From a checkpoint of a small mixture-of-experts model trained on Wikipedia.
Size: 17 layers, width 128, vocabulary 11198, 17.7M parameters.
Experts: 32 experts in each of 17 layers, 96 xIELU neurons an expert, 2 picks a token, a softmax router.
Training: a variant of Adam for the experts, 377M tokens, 11493 steps.
Below are experts of layer 14 (counted from 0) of a mixture-of-experts language model. Rows are named router (the router's row for the expert), up (a neuron's input weights, with its number) and show model dimensions 0-127. Each number is 200 + 20 x the weight over its row's rms, rounded and kept within 0 to 999.
After each expert's rows: a language model's description of what the expert responds to; "mostly gets" lists some tokens that are sent to it at least half of the time. This comes from a sample of Wikipedia text that the model never trained on.

# expert 24
router,187,198,206,213,202,175,195,249,206,197,193,178,181,170,204,205,221,195,187,174,232,194,183,243,242,169,183,209,228,195,209,219,211,215,199,200,213,196,190,201,191,199,203,177,180,213,240,149,187,193,222,233,201,177,177,237,169,184,218,189,200,200,212,193,216,175,217,244,224,225,189,191,196,231,192,227,181,186,219,172,219,179,172,178,221,228,219,222,212,220,204,218,182,184,164,204,234,221,212,171,195,187,167,202,182,223,213,222,188,188,198,190,209,236,178,210,209,168,206,188,192,208,186,175,188,205,205,201
up15,197,220,241,215,196,237,204,190,199,237,187,194,191,213,203,215,185,222,221,216,170,190,208,223,197,193,170,196,184,183,228,221,191,194,189,205,193,204,170,215,208,162,212,220,197,167,242,193,189,203,196,184,169,169,182,226,199,229,188,218,201,194,209,194,189,233,165,194,221,235,186,192,182,209,225,181,205,201,184,230,225,227,189,193,241,178,223,198,186,201,259,195,189,205,200,214,194,205,228,191,171,158,197,198,217,250,170,188,203,220,213,208,205,197,212,212,160,206,192,199,220,233,179,175,183,189,206,204
up16,229,203,177,207,200,206,205,211,200,245,207,190,242,166,204,214,198,208,198,205,241,192,189,167,193,212,187,198,219,178,195,191,219,197,208,191,189,179,204,221,210,212,225,196,220,208,183,210,200,178,195,203,211,215,205,200,205,227,240,225,184,167,250,175,189,206,205,209,182,177,210,216,191,238,212,210,208,220,193,152,199,217,214,204,183,197,196,228,200,192,191,174,193,205,207,259,162,197,199,164,179,195,201,240,194,199,204,219,180,222,170,217,192,215,188,219,206,229,237,256,193,213,195,221,211,235,175,183
up17,158,213,185,208,190,220,242,219,190,172,208,226,224,183,197,173,210,208,216,222,172,214,202,197,199,173,208,192,204,216,199,194,214,199,210,198,169,207,185,180,224,179,195,139,206,224,184,194,172,211,213,211,205,224,201,204,156,196,197,172,200,188,206,237,230,175,194,231,141,176,218,221,218,212,149,197,189,186,206,212,209,196,156,192,191,183,187,206,202,214,192,188,196,197,205,201,183,193,186,165,165,212,187,177,206,175,212,200,188,204,170,199,206,203,177,200,201,218,160,210,221,170,209,162,211,188,187,230
Description: Nouns and verbs in biographies about institutions, education and careers, such as board, professor, University, United, is, advocate.
mostly gets: " children", " rel", " Institute", " United", " president", " professor"

# expert 23
router,189,220,203,233,174,180,175,224,214,217,195,190,197,176,177,174,215,194,186,172,197,208,194,195,224,195,236,223,250,200,215,196,197,207,228,227,221,182,178,221,182,212,190,168,182,235,172,179,186,247,218,200,191,196,188,181,184,180,222,195,203,176,243,175,198,192,192,219,224,209,186,157,181,244,178,204,184,177,220,189,211,175,190,174,208,202,221,211,183,224,199,186,196,201,184,202,199,231,188,185,216,216,169,213,189,222,210,203,164,184,220,184,216,178,178,213,200,225,198,191,173,231,168,189,201,192,237,191
up3,213,211,222,206,210,212,208,194,207,182,200,186,213,182,184,205,198,205,198,172,238,221,224,225,208,192,191,236,185,196,199,236,163,219,214,207,240,210,196,214,188,224,185,214,185,264,243,210,190,197,173,203,168,191,177,195,201,163,195,186,186,213,216,190,267,214,180,205,170,229,204,189,179,184,210,170,184,200,215,175,232,207,198,179,204,213,196,237,181,198,191,199,215,211,201,197,207,216,180,217,249,202,200,212,197,210,179,161,178,187,209,204,216,233,184,224,201,179,232,193,198,194,198,207,199,180,233,181
up4,206,186,211,235,187,185,180,231,218,223,193,184,215,195,196,193,217,202,145,212,197,217,183,183,196,208,207,215,218,202,175,198,210,223,206,204,227,172,225,208,212,183,170,222,197,174,242,226,212,179,250,225,180,197,213,226,212,215,186,197,219,202,210,149,201,226,252,245,211,200,213,175,183,212,195,206,228,179,195,209,191,173,181,221,188,191,217,178,199,190,206,202,206,221,185,226,208,182,209,194,187,187,179,180,188,205,210,214,187,203,200,212,225,194,161,226,196,217,244,202,201,208,231,181,213,243,196,231
up5,157,201,182,229,180,203,208,179,173,227,215,174,197,199,212,216,228,204,154,180,197,234,193,179,200,203,211,189,212,171,219,171,218,210,227,197,193,203,193,197,223,193,195,221,224,204,180,178,209,216,211,213,205,184,228,200,207,209,227,195,184,232,202,197,195,197,194,210,200,224,226,212,182,156,223,219,177,197,216,201,220,218,174,236,209,192,190,202,234,174,195,186,211,194,222,199,202,181,181,205,206,228,187,156,187,196,191,229,205,208,204,171,221,204,221,180,168,201,215,197,135,195,144,169,176,197,214,228
Description: Past-tense verbs and endings in narrative about people, like surrendered, warned, made, announced, appointed, and particles such as off, out, up.
mostly gets: " made", " off", " said", " appointed", " returned", " announced"

# expert 25
router,205,193,214,208,202,169,200,153,224,194,191,231,223,170,157,189,225,212,202,184,217,213,226,231,188,200,204,229,222,192,227,198,206,209,205,201,220,215,179,185,158,221,200,180,178,226,216,194,175,210,224,203,188,185,172,203,177,186,246,208,211,150,196,206,227,200,187,205,199,233,180,165,194,196,183,201,201,203,206,183,225,181,200,176,232,242,209,213,165,232,184,210,179,188,187,211,175,220,183,180,183,206,181,207,187,218,221,177,165,185,216,177,224,195,187,220,216,181,191,198,197,230,180,163,219,215,209,196
up3,223,197,216,168,216,180,213,159,212,211,215,227,179,192,192,216,172,233,245,145,200,181,218,225,204,200,192,194,215,179,160,226,211,213,211,177,172,197,198,205,180,208,196,179,191,192,171,254,190,207,225,180,209,193,179,202,188,198,213,185,240,209,197,190,212,174,174,192,232,213,236,194,177,204,185,180,183,182,212,209,194,206,182,170,211,199,202,197,173,205,184,204,186,203,220,216,221,212,180,199,177,140,156,235,208,193,201,213,195,221,212,191,187,193,202,222,237,199,210,204,204,189,226,188,203,174,195,214
up4,223,228,220,221,200,198,216,188,205,186,192,145,200,219,217,197,195,216,186,202,199,189,193,209,165,221,210,228,213,188,202,229,212,187,207,199,187,184,186,185,148,211,201,256,214,199,228,179,223,144,191,192,228,202,203,161,190,211,180,171,172,195,229,196,145,197,180,219,212,220,202,219,197,212,169,164,206,175,178,210,225,214,209,194,202,209,243,217,219,208,216,228,187,193,180,228,210,228,171,203,166,184,182,205,229,191,194,212,224,198,213,183,187,180,200,190,209,200,184,181,192,215,197,205,215,196,211,181
up5,172,208,149,241,192,192,196,183,216,207,220,177,202,204,221,211,194,184,207,197,177,194,179,162,226,153,182,240,173,213,201,172,202,224,216,199,203,177,225,175,207,210,156,202,183,213,190,181,223,225,236,209,187,205,193,205,221,214,190,212,190,228,226,210,177,196,164,245,190,207,187,228,182,188,212,181,205,215,209,188,168,181,191,187,201,196,197,202,187,176,199,183,214,229,176,195,205,206,192,213,154,225,216,210,224,198,200,190,213,183,230,159,221,227,162,224,228,205,201,204,195,211,175,194,194,184,201,221
Description: Section heading markers and past participles or clause starters, such as == See also ==, known, written, published, These, such.
mostly gets: "==", " known", " written", " published", " such", " Website"

# expert 0
router,200,188,175,225,217,200,184,174,217,213,201,204,202,210,192,175,214,172,179,180,199,234,218,199,207,203,205,203,216,184,201,171,205,220,234,228,181,223,167,208,183,219,192,177,184,215,231,166,187,191,215,216,228,184,183,181,173,193,229,264,209,219,221,176,216,191,192,221,196,208,178,181,168,231,171,197,190,210,235,201,221,187,171,181,213,215,218,208,195,204,190,203,196,166,166,225,217,231,196,162,205,209,191,205,184,249,222,175,197,193,200,169,219,220,176,202,209,221,210,183,176,226,183,171,210,204,221,195
up0,213,227,233,174,216,194,190,176,199,173,212,227,193,210,213,201,208,236,215,192,174,216,213,210,169,243,194,215,209,204,210,227,191,166,244,249,175,228,204,224,221,146,203,201,194,199,195,181,182,175,188,182,190,189,216,188,208,233,227,194,212,218,197,220,170,204,207,252,230,186,206,194,211,219,189,227,205,199,198,185,196,193,196,175,233,195,207,197,208,217,216,181,201,200,196,211,214,204,208,195,186,175,183,173,185,234,167,167,182,191,215,172,189,171,209,202,169,204,241,190,214,224,181,177,210,220,208,185
up1,210,165,184,189,214,218,220,200,207,141,172,183,180,204,201,180,207,191,171,188,191,205,190,250,187,164,221,232,206,212,213,196,180,189,230,197,210,186,209,204,203,194,177,194,187,204,256,198,216,217,210,183,215,198,187,211,190,165,187,201,187,201,185,155,194,182,178,198,193,229,204,214,181,193,218,159,218,223,182,210,197,170,194,187,166,178,191,207,220,199,233,210,189,176,182,202,236,210,237,190,199,179,206,207,194,180,210,203,207,198,243,214,208,183,244,182,187,205,180,196,158,227,207,201,172,221,228,199
up2,206,192,207,215,187,185,204,228,171,184,213,227,188,209,201,173,187,186,183,195,216,200,236,198,214,178,216,180,204,156,220,166,192,199,189,189,191,209,226,175,160,200,160,188,183,210,191,202,163,195,192,214,205,195,242,181,186,180,185,185,165,161,204,191,136,185,184,177,166,219,202,205,183,185,225,220,196,219,193,226,180,197,194,222,228,217,220,162,222,200,180,191,219,206,195,217,192,219,201,209,197,223,198,221,206,173,209,207,222,240,190,191,208,244,192,223,205,204,169,215,202,175,179,174,196,225,176,193
Description: Opening pieces of personal and place names, often foreign, after a comma, colon or hyphen, such as Kh, Sch, Ch, K.
mostly gets: " Sch", " Kh", " Ash", " Sh", " Bh", " Kar"

# expert 16
router,201,204,210,228,168,220,185,204,197,216,202,195,182,182,202,205,224,161,181,174,177,199,186,228,204,199,193,210,228,208,214,212,215,197,221,242,203,210,172,239,178,220,207,173,181,217,234,182,145,207,206,229,220,184,182,190,176,182,227,204,203,203,199,166,231,189,198,211,188,223,185,198,185,229,187,232,183,178,197,177,211,200,171,192,210,211,216,199,215,233,204,222,184,157,237,220,229,217,189,179,183,223,176,220,179,217,206,204,179,183,206,210,239,210,172,210,188,176,222,184,177,219,175,171,203,207,228,197
up0,206,204,213,203,175,214,144,205,185,238,172,169,203,197,175,232,174,193,181,180,179,169,171,224,200,229,207,208,218,186,229,207,199,178,195,237,200,215,208,223,207,207,224,216,177,221,201,220,202,219,180,176,217,173,213,185,189,239,233,170,219,159,215,244,194,199,207,199,169,200,147,198,172,200,206,227,193,184,197,176,223,191,202,193,194,208,200,180,210,233,226,226,200,166,219,180,176,230,175,193,188,223,194,184,182,195,204,209,188,179,205,203,195,206,185,206,188,196,184,204,190,218,199,187,223,236,220,202
up1,190,187,207,248,195,193,157,206,185,220,210,199,193,169,204,202,180,212,223,173,202,167,199,240,233,223,190,202,225,218,238,221,179,191,193,212,206,188,203,219,199,160,201,174,216,202,202,180,179,184,217,188,164,189,218,191,190,197,193,202,184,197,192,209,217,194,227,198,182,209,240,228,221,205,165,206,202,198,212,148,215,181,187,210,237,237,189,214,246,181,209,233,220,181,226,199,192,216,206,185,196,217,192,193,220,197,164,205,190,206,197,189,191,179,202,178,202,184,244,235,201,221,182,201,193,163,169,194
up2,249,202,180,192,185,196,195,199,245,192,211,203,181,203,225,212,213,156,195,173,217,222,196,222,203,178,162,225,228,200,199,164,199,200,187,216,219,186,210,242,220,169,230,178,188,199,187,232,202,190,239,206,206,226,206,205,190,178,210,226,193,160,185,165,218,167,219,257,195,220,204,202,202,222,168,199,179,187,208,176,181,202,166,213,185,195,252,213,229,193,208,193,181,195,209,195,241,203,170,201,170,218,187,193,198,190,196,199,195,209,192,201,195,200,170,214,198,202,222,201,177,198,205,220,197,185,208,188
Description: Surnames completing a person's full name, mostly in biographies and lists, such as Davis, Rogers, Jones, Williams; also line ends.
mostly gets: " Jones", " Williams", " James", " Anderson", " Robinson", " Russell"

# expert 13
router,193,201,218,211,176,157,179,202,214,204,180,207,208,191,185,197,229,196,181,184,175,196,201,186,169,175,215,202,215,190,227,202,190,222,214,212,187,212,200,213,185,230,188,171,184,221,218,208,166,218,222,210,166,197,180,215,165,171,232,184,222,195,225,150,203,180,195,227,183,224,196,187,226,220,211,216,187,181,197,181,197,162,178,171,230,233,230,181,204,217,178,201,191,171,193,210,207,231,202,175,182,198,182,215,190,206,197,161,186,159,180,189,208,212,176,263,189,194,211,202,182,225,185,185,206,224,208,199
up0,187,190,185,196,175,244,200,187,169,240,211,218,213,190,165,211,193,225,173,192,240,225,214,211,195,199,185,190,192,186,187,181,211,202,187,203,192,188,211,195,210,187,189,197,234,175,175,167,217,175,188,216,207,194,231,202,209,227,230,168,200,209,223,228,179,206,223,180,139,181,201,217,192,174,181,176,205,245,208,212,197,189,220,214,192,203,231,208,179,219,222,182,203,192,187,217,182,231,210,194,195,217,194,191,177,216,221,214,199,190,186,217,205,169,194,205,183,230,226,202,137,202,217,181,236,183,184,195
up1,198,236,198,186,183,158,199,198,212,200,240,220,202,187,185,223,204,215,235,221,219,202,226,231,249,193,178,229,169,185,193,191,146,179,202,204,197,189,225,223,198,227,189,232,206,174,172,183,199,205,215,198,194,215,198,211,173,185,206,224,182,208,213,202,227,204,201,158,186,176,192,219,204,202,139,231,207,203,223,191,200,241,223,194,235,217,191,206,193,200,218,214,233,173,209,213,186,187,206,191,197,194,182,202,179,186,200,222,214,212,206,171,205,190,215,188,188,192,258,212,213,186,186,220,196,188,200,219
up2,181,214,168,179,174,178,234,191,212,173,142,178,218,191,206,183,206,177,195,170,179,253,207,188,221,172,146,217,205,211,181,194,217,184,197,200,228,211,205,183,220,190,182,198,180,193,212,196,175,183,200,170,211,191,195,210,180,175,209,206,218,197,189,222,251,180,164,202,159,203,203,209,201,211,173,208,186,220,240,211,198,222,181,187,193,240,171,208,204,218,201,230,191,198,208,196,212,187,207,205,164,228,202,177,200,183,243,198,206,184,187,204,214,189,185,186,185,197,166,200,183,211,193,174,214,187,197,179
Description: Head nouns of named buildings, institutions and places, such as Memorial Hospital, Stadium, station, University, National, Church.
mostly gets: " station", " National", " art", " city", " site", " Museum"

# expert 11
router,205,200,216,242,150,192,183,225,184,215,167,201,186,192,197,199,206,202,193,187,217,218,172,214,208,205,177,216,225,199,204,210,200,191,215,224,223,225,183,207,194,220,194,188,175,208,181,184,175,214,215,230,240,186,185,196,167,190,234,185,256,189,232,182,216,178,190,205,197,209,178,175,195,182,215,213,175,199,182,194,221,180,186,182,211,214,200,192,191,244,186,206,175,176,223,192,202,213,198,174,168,196,187,200,172,215,216,179,181,197,213,178,215,204,153,216,200,187,215,164,186,250,169,176,218,232,222,205
up3,202,194,188,203,165,186,193,174,191,192,190,168,225,174,209,220,221,219,198,222,197,179,182,208,239,197,170,161,206,191,216,203,179,197,188,186,184,213,193,185,187,192,181,198,198,225,194,177,226,202,176,204,180,233,203,155,156,215,214,198,216,223,193,180,215,186,181,177,201,194,157,209,228,222,204,194,195,173,185,186,235,169,235,224,201,186,215,191,183,235,167,189,211,165,207,201,217,208,215,181,178,194,201,195,177,209,187,166,181,188,215,166,186,251,191,182,244,221,205,182,191,182,180,189,192,221,211,176
up4,224,186,207,191,240,208,198,174,160,196,190,205,218,192,232,220,238,201,207,177,236,179,203,199,199,189,211,166,221,231,215,207,208,193,183,205,234,186,171,208,183,177,186,213,206,184,216,164,171,173,179,201,197,185,184,249,207,222,211,188,191,181,186,206,185,215,220,200,188,200,157,189,196,187,215,240,203,196,200,208,214,188,205,181,211,207,194,244,173,214,241,217,213,203,213,176,217,163,221,186,190,236,207,209,188,247,213,201,182,180,187,221,238,215,202,180,169,192,215,199,202,214,220,167,222,210,201,176
up5,223,219,171,198,217,186,210,241,165,223,225,184,209,213,157,212,207,190,156,217,211,190,178,225,158,216,195,207,203,200,194,154,213,199,206,205,214,216,193,212,198,177,185,200,183,161,210,206,184,196,190,218,228,209,218,216,186,245,221,174,168,193,223,164,213,207,173,188,220,194,170,212,186,163,203,199,185,145,187,194,176,206,203,200,165,223,186,212,185,182,207,214,198,198,217,173,196,208,224,193,192,195,187,170,203,198,192,188,179,231,180,214,208,170,215,179,200,175,214,241,179,234,192,199,195,190,208,211
Description: Middle and end pieces of place, personal and technical names, like -ington, -ford, -ton, -art-, -ual, often in tables and species boxes.
mostly gets: " Silver", "ington", " effect", "ampton", "mouth", "ford"

# expert 18
router,190,200,207,225,180,213,161,189,189,209,184,194,175,200,177,205,231,187,191,175,209,176,199,187,190,189,208,208,217,185,199,195,181,212,200,228,204,223,198,179,188,212,212,207,168,203,188,166,168,216,206,208,187,168,185,180,197,181,225,181,216,184,189,174,202,165,203,250,177,225,188,184,176,184,185,158,180,166,213,180,207,175,161,183,202,225,222,198,208,195,194,167,203,177,236,207,215,201,196,169,189,204,187,177,168,231,215,195,195,167,214,184,221,191,166,211,223,204,205,180,159,240,171,179,233,217,215,185
up11,212,200,202,225,217,209,228,191,168,200,204,178,218,221,195,183,195,191,246,201,241,201,244,218,229,176,189,208,222,181,217,185,206,196,205,178,212,166,197,208,168,203,232,207,197,182,198,223,183,217,216,219,189,177,199,190,217,214,191,197,229,166,216,185,235,161,186,211,183,167,201,207,165,201,193,207,193,217,208,201,183,199,206,130,208,187,199,192,208,193,181,182,211,185,220,211,204,197,225,194,236,223,212,189,183,172,196,256,197,166,160,192,209,231,196,205,172,202,195,206,202,182,179,228,208,191,206,228
up12,211,220,215,176,197,219,206,212,223,221,192,208,204,184,216,228,221,219,201,213,222,183,224,236,207,165,236,225,203,203,182,214,233,232,182,211,202,182,190,184,203,172,191,177,204,224,169,201,241,194,211,218,145,218,218,203,210,193,196,205,197,185,228,170,175,213,194,214,189,212,210,170,219,172,209,215,209,198,229,162,219,230,238,214,201,194,195,165,220,198,236,208,181,186,182,176,210,199,218,194,195,232,187,205,202,224,216,230,198,193,223,208,211,196,202,200,233,221,178,206,155,175,181,190,226,193,214,237
up13,210,205,204,225,177,220,186,219,178,190,193,167,209,186,219,249,197,170,189,187,221,146,181,205,204,226,210,207,181,220,173,212,202,185,164,212,207,171,201,190,196,228,210,216,177,213,208,228,202,232,212,208,226,178,208,200,178,221,186,183,204,216,232,191,191,179,207,184,191,201,156,213,227,209,186,216,198,208,197,190,210,218,195,171,204,210,237,218,172,219,174,235,221,162,204,211,227,217,217,216,178,210,207,236,168,187,182,204,212,254,181,210,189,167,187,205,195,213,206,191,190,236,204,232,189,228,183,195
Description: Final syllables of Korean, Chinese, Japanese and other foreign names in tables and lists, such as ye in Se-yeon, ka, ki, ji.
mostly gets: "awa", "ek", "ka", "ki", "ji", "da"

# expert 3
router,187,223,195,211,189,167,177,192,191,148,174,198,205,178,195,183,213,176,181,191,196,217,217,229,204,207,212,203,225,191,211,201,197,226,206,223,202,211,186,208,186,226,191,196,147,213,187,177,173,214,215,191,201,195,186,216,182,178,210,173,223,188,219,169,230,169,180,202,188,206,184,199,187,206,214,188,170,203,195,193,200,164,188,157,211,224,199,225,173,214,185,221,178,171,204,201,209,210,207,177,210,188,179,213,206,209,178,169,173,208,197,186,228,222,152,183,196,246,181,182,201,222,152,190,203,209,256,184
up3,211,196,203,207,225,196,162,195,196,198,169,180,196,206,239,174,204,208,205,222,208,201,188,173,201,182,205,196,195,174,164,220,188,206,254,191,215,218,251,226,234,186,192,233,176,217,178,201,179,200,227,197,186,190,203,208,181,205,218,210,202,208,175,183,222,192,192,186,202,218,156,215,201,216,208,149,159,169,196,226,184,179,192,178,203,200,205,207,238,183,188,199,210,195,192,248,174,211,203,197,189,218,205,227,195,192,229,198,200,210,227,219,184,169,197,188,162,208,248,215,210,176,215,195,202,170,203,196
up4,167,212,201,186,226,174,169,214,198,218,245,193,187,157,189,214,232,236,193,187,174,218,153,208,223,190,202,190,205,181,212,224,236,188,189,220,224,177,167,158,203,208,187,185,159,191,176,210,195,222,182,164,213,195,218,192,183,161,191,227,196,232,224,198,221,175,175,211,221,197,167,215,209,204,209,214,226,170,206,201,195,222,225,207,190,217,210,213,204,220,164,214,209,214,177,196,190,210,218,187,206,189,199,205,202,205,231,172,211,223,214,211,219,199,196,210,200,202,176,179,197,238,175,231,217,217,207,188
up5,236,161,207,242,168,215,201,199,202,183,216,154,181,197,201,210,203,183,206,216,199,222,179,246,218,223,214,186,204,228,206,206,185,195,213,213,169,186,193,226,217,212,200,215,208,200,166,206,187,242,156,192,213,190,219,221,166,159,201,174,207,178,212,197,196,198,207,231,184,195,216,187,219,227,232,185,187,210,178,220,214,204,192,224,229,194,211,192,213,179,191,180,215,155,194,195,237,211,213,190,211,181,195,212,228,180,210,187,201,181,203,166,198,220,229,208,187,170,174,186,206,151,222,199,205,198,204,224
Description: Final pieces and whole common nouns in descriptive prose, especially architecture and objects, such as remod-el, padd-le, book, level.
mostly gets: " book", " Award", " car", " song", "iege", " collection"

# expert 5
router,193,210,215,229,197,191,188,221,212,183,223,194,227,190,200,204,234,205,206,180,214,177,210,208,193,174,182,230,208,190,223,203,154,218,265,219,231,206,192,198,188,219,167,199,192,215,203,190,182,206,213,231,240,162,189,202,190,183,218,194,228,187,242,174,206,184,187,230,188,239,191,152,199,183,209,170,182,190,197,201,235,201,194,208,194,226,199,199,177,242,204,205,185,188,220,206,220,208,195,183,211,192,175,194,183,222,218,207,177,193,185,193,209,208,164,217,217,174,206,227,188,229,184,163,199,218,211,233
up0,224,213,237,169,241,218,193,189,171,206,207,186,205,223,179,213,148,190,239,175,239,212,195,236,180,220,221,188,214,194,163,191,183,225,160,217,218,193,202,180,211,243,192,216,210,205,213,180,210,208,207,223,174,242,190,205,215,189,198,185,192,206,232,231,199,178,165,238,206,180,169,206,225,179,204,200,202,222,226,209,192,213,203,190,199,213,206,195,198,207,197,183,181,206,216,200,185,202,243,215,169,216,194,236,183,178,177,205,185,194,178,173,197,186,214,209,228,219,200,190,165,192,181,196,191,189,211,178
up1,208,229,173,207,168,205,194,200,177,174,200,210,179,197,191,190,170,210,182,227,185,184,169,210,228,164,222,241,237,224,162,195,211,256,204,206,187,182,199,198,211,172,188,208,154,203,169,192,174,193,181,182,217,221,207,222,203,189,192,193,200,210,184,197,208,187,203,215,200,198,193,176,162,206,205,229,213,177,210,158,200,200,176,191,202,167,155,192,189,189,156,167,205,214,212,203,173,184,186,217,189,224,195,190,189,174,192,180,184,205,218,218,190,229,216,217,200,213,206,205,192,218,186,217,256,189,211,192
up2,204,210,218,236,209,201,162,221,212,193,210,230,223,174,218,191,210,233,187,204,193,226,210,229,223,199,184,201,198,198,212,202,183,240,208,188,215,181,186,185,193,198,240,196,226,182,228,192,190,173,219,225,205,184,157,193,198,226,207,215,209,189,216,175,159,190,207,213,201,245,185,204,190,228,205,192,223,180,170,195,213,165,208,204,224,217,185,224,196,205,211,193,176,196,228,228,272,234,206,203,174,193,186,231,192,193,243,209,207,178,203,199,213,210,221,202,194,196,195,216,218,226,205,205,178,236,223,191
Description: Prepositions after a noun or participle, especially of, for, by, with, from, after, as in part of, released for, known as.
mostly gets: " of", " by", " for", " after", " from", "After"

# expert 26
router,186,229,202,215,208,209,178,199,202,202,189,214,192,187,151,216,213,183,193,162,207,180,186,185,174,194,211,207,213,215,225,241,185,200,233,219,209,199,185,219,157,203,215,191,181,225,193,174,187,210,208,204,186,184,168,223,179,199,223,215,220,185,183,181,231,195,189,195,219,217,202,177,203,223,252,231,170,176,224,189,237,200,200,175,218,230,196,195,205,231,191,221,163,162,162,191,209,217,202,181,209,186,194,208,172,229,180,209,169,194,203,184,216,219,182,211,200,225,238,216,198,232,188,195,182,197,232,184
up8,207,176,215,187,225,204,223,199,211,186,205,178,224,195,214,198,232,184,227,212,193,213,172,209,222,199,181,189,202,175,158,167,184,232,184,202,191,198,213,162,188,209,182,199,214,190,211,216,215,182,200,193,178,209,176,224,203,173,193,195,239,192,240,188,160,196,227,191,196,177,205,207,187,192,184,214,206,197,226,215,233,242,176,176,211,214,196,145,203,210,201,217,203,194,190,181,188,231,155,173,211,143,204,186,214,201,185,198,231,174,190,183,208,208,196,214,176,230,174,229,187,211,203,175,225,203,197,170
up9,222,204,211,204,223,214,187,197,215,179,190,172,194,183,173,191,194,171,185,178,193,206,186,180,202,201,185,215,184,228,216,190,179,244,215,190,206,182,188,178,211,210,177,205,178,219,207,229,188,255,219,186,210,224,152,181,194,196,184,171,188,219,212,204,198,215,173,190,190,195,170,159,208,179,224,207,187,218,180,197,186,205,199,186,211,186,196,194,169,211,241,181,200,202,204,145,215,207,262,200,213,183,194,208,225,201,221,185,199,147,192,210,213,225,192,188,185,201,218,154,197,200,200,201,161,219,184,216
up10,206,179,241,211,216,154,215,214,212,213,194,230,211,233,214,209,199,189,217,209,216,209,216,185,224,156,204,234,212,237,208,179,203,208,244,226,204,165,174,181,184,212,190,208,187,212,213,186,185,166,217,165,218,205,188,220,191,191,190,202,212,217,184,206,196,199,181,208,237,194,202,187,176,176,240,184,204,199,165,187,217,199,228,202,202,215,211,187,206,210,183,182,210,183,190,195,154,218,178,167,217,182,194,237,218,185,172,186,187,209,213,179,198,164,253,181,189,183,191,204,212,180,187,231,200,215,212,224
Description: Forms of be and modal verbs, such as is, was, are, may, will, can, often before be, not or an infinitive to.
mostly gets: " may", " will", " would", " can", "See", " details"

# expert 21
router,191,219,218,200,203,187,206,212,238,211,209,225,195,191,199,172,222,195,185,200,209,171,235,197,217,147,216,198,213,205,198,180,179,226,242,228,216,207,186,200,172,203,188,174,158,226,233,207,174,201,183,206,218,184,181,198,163,195,215,192,196,234,217,169,197,177,180,200,218,217,188,192,204,184,273,178,191,196,187,187,196,177,197,186,190,206,205,219,205,214,195,219,174,167,195,224,216,236,210,165,188,204,177,220,173,228,173,216,180,191,190,190,201,185,177,188,219,173,187,208,184,213,181,178,194,225,225,213
up0,222,205,214,218,205,184,210,181,182,245,198,208,206,218,208,196,189,172,210,228,204,181,226,218,231,196,192,181,200,200,192,228,187,211,180,204,206,171,178,192,201,218,173,170,169,219,212,213,234,181,191,229,215,252,212,174,196,209,192,214,257,169,198,214,202,216,220,208,243,208,156,206,179,189,199,181,229,195,197,186,189,229,215,183,221,206,217,217,221,193,221,208,215,170,175,190,217,208,187,201,214,191,189,203,182,196,243,188,222,244,199,194,197,218,191,230,223,228,215,171,185,222,202,235,228,194,219,202
up1,197,243,190,228,223,194,229,183,231,235,223,232,208,179,202,209,202,204,181,212,221,163,229,186,239,175,204,195,217,218,192,232,149,217,217,208,217,201,229,182,197,207,203,181,178,209,204,210,199,210,219,229,228,197,183,177,175,232,216,195,209,192,200,225,188,212,195,186,206,194,164,204,205,184,227,206,187,215,184,207,226,225,199,204,195,216,229,243,214,197,216,169,204,201,211,237,185,219,211,187,230,197,208,198,175,215,241,172,212,216,224,200,223,168,186,202,179,188,225,217,175,226,208,172,226,177,201,198
up2,199,183,203,193,168,188,213,200,211,213,221,179,213,165,212,197,189,229,179,207,222,206,187,172,210,221,197,210,194,213,205,203,169,217,201,186,250,179,143,204,223,169,218,237,159,207,197,209,210,212,225,186,178,211,194,238,190,181,227,188,232,174,225,197,180,202,177,171,178,218,186,185,185,177,228,213,192,189,196,206,205,236,212,193,223,231,231,201,215,201,207,166,212,221,183,212,190,181,177,199,208,214,197,239,205,205,177,191,185,185,177,205,183,216,159,206,168,236,182,171,191,206,203,208,223,212,221,222
Description: Inner pieces and prefixes of ordinary words before suffixes like -ation or -ing, such as f-ri-ars, dep-os-it, sub-spec-ies.
mostly gets: " ass", " ex", " pres", " spe", " Res", " sk"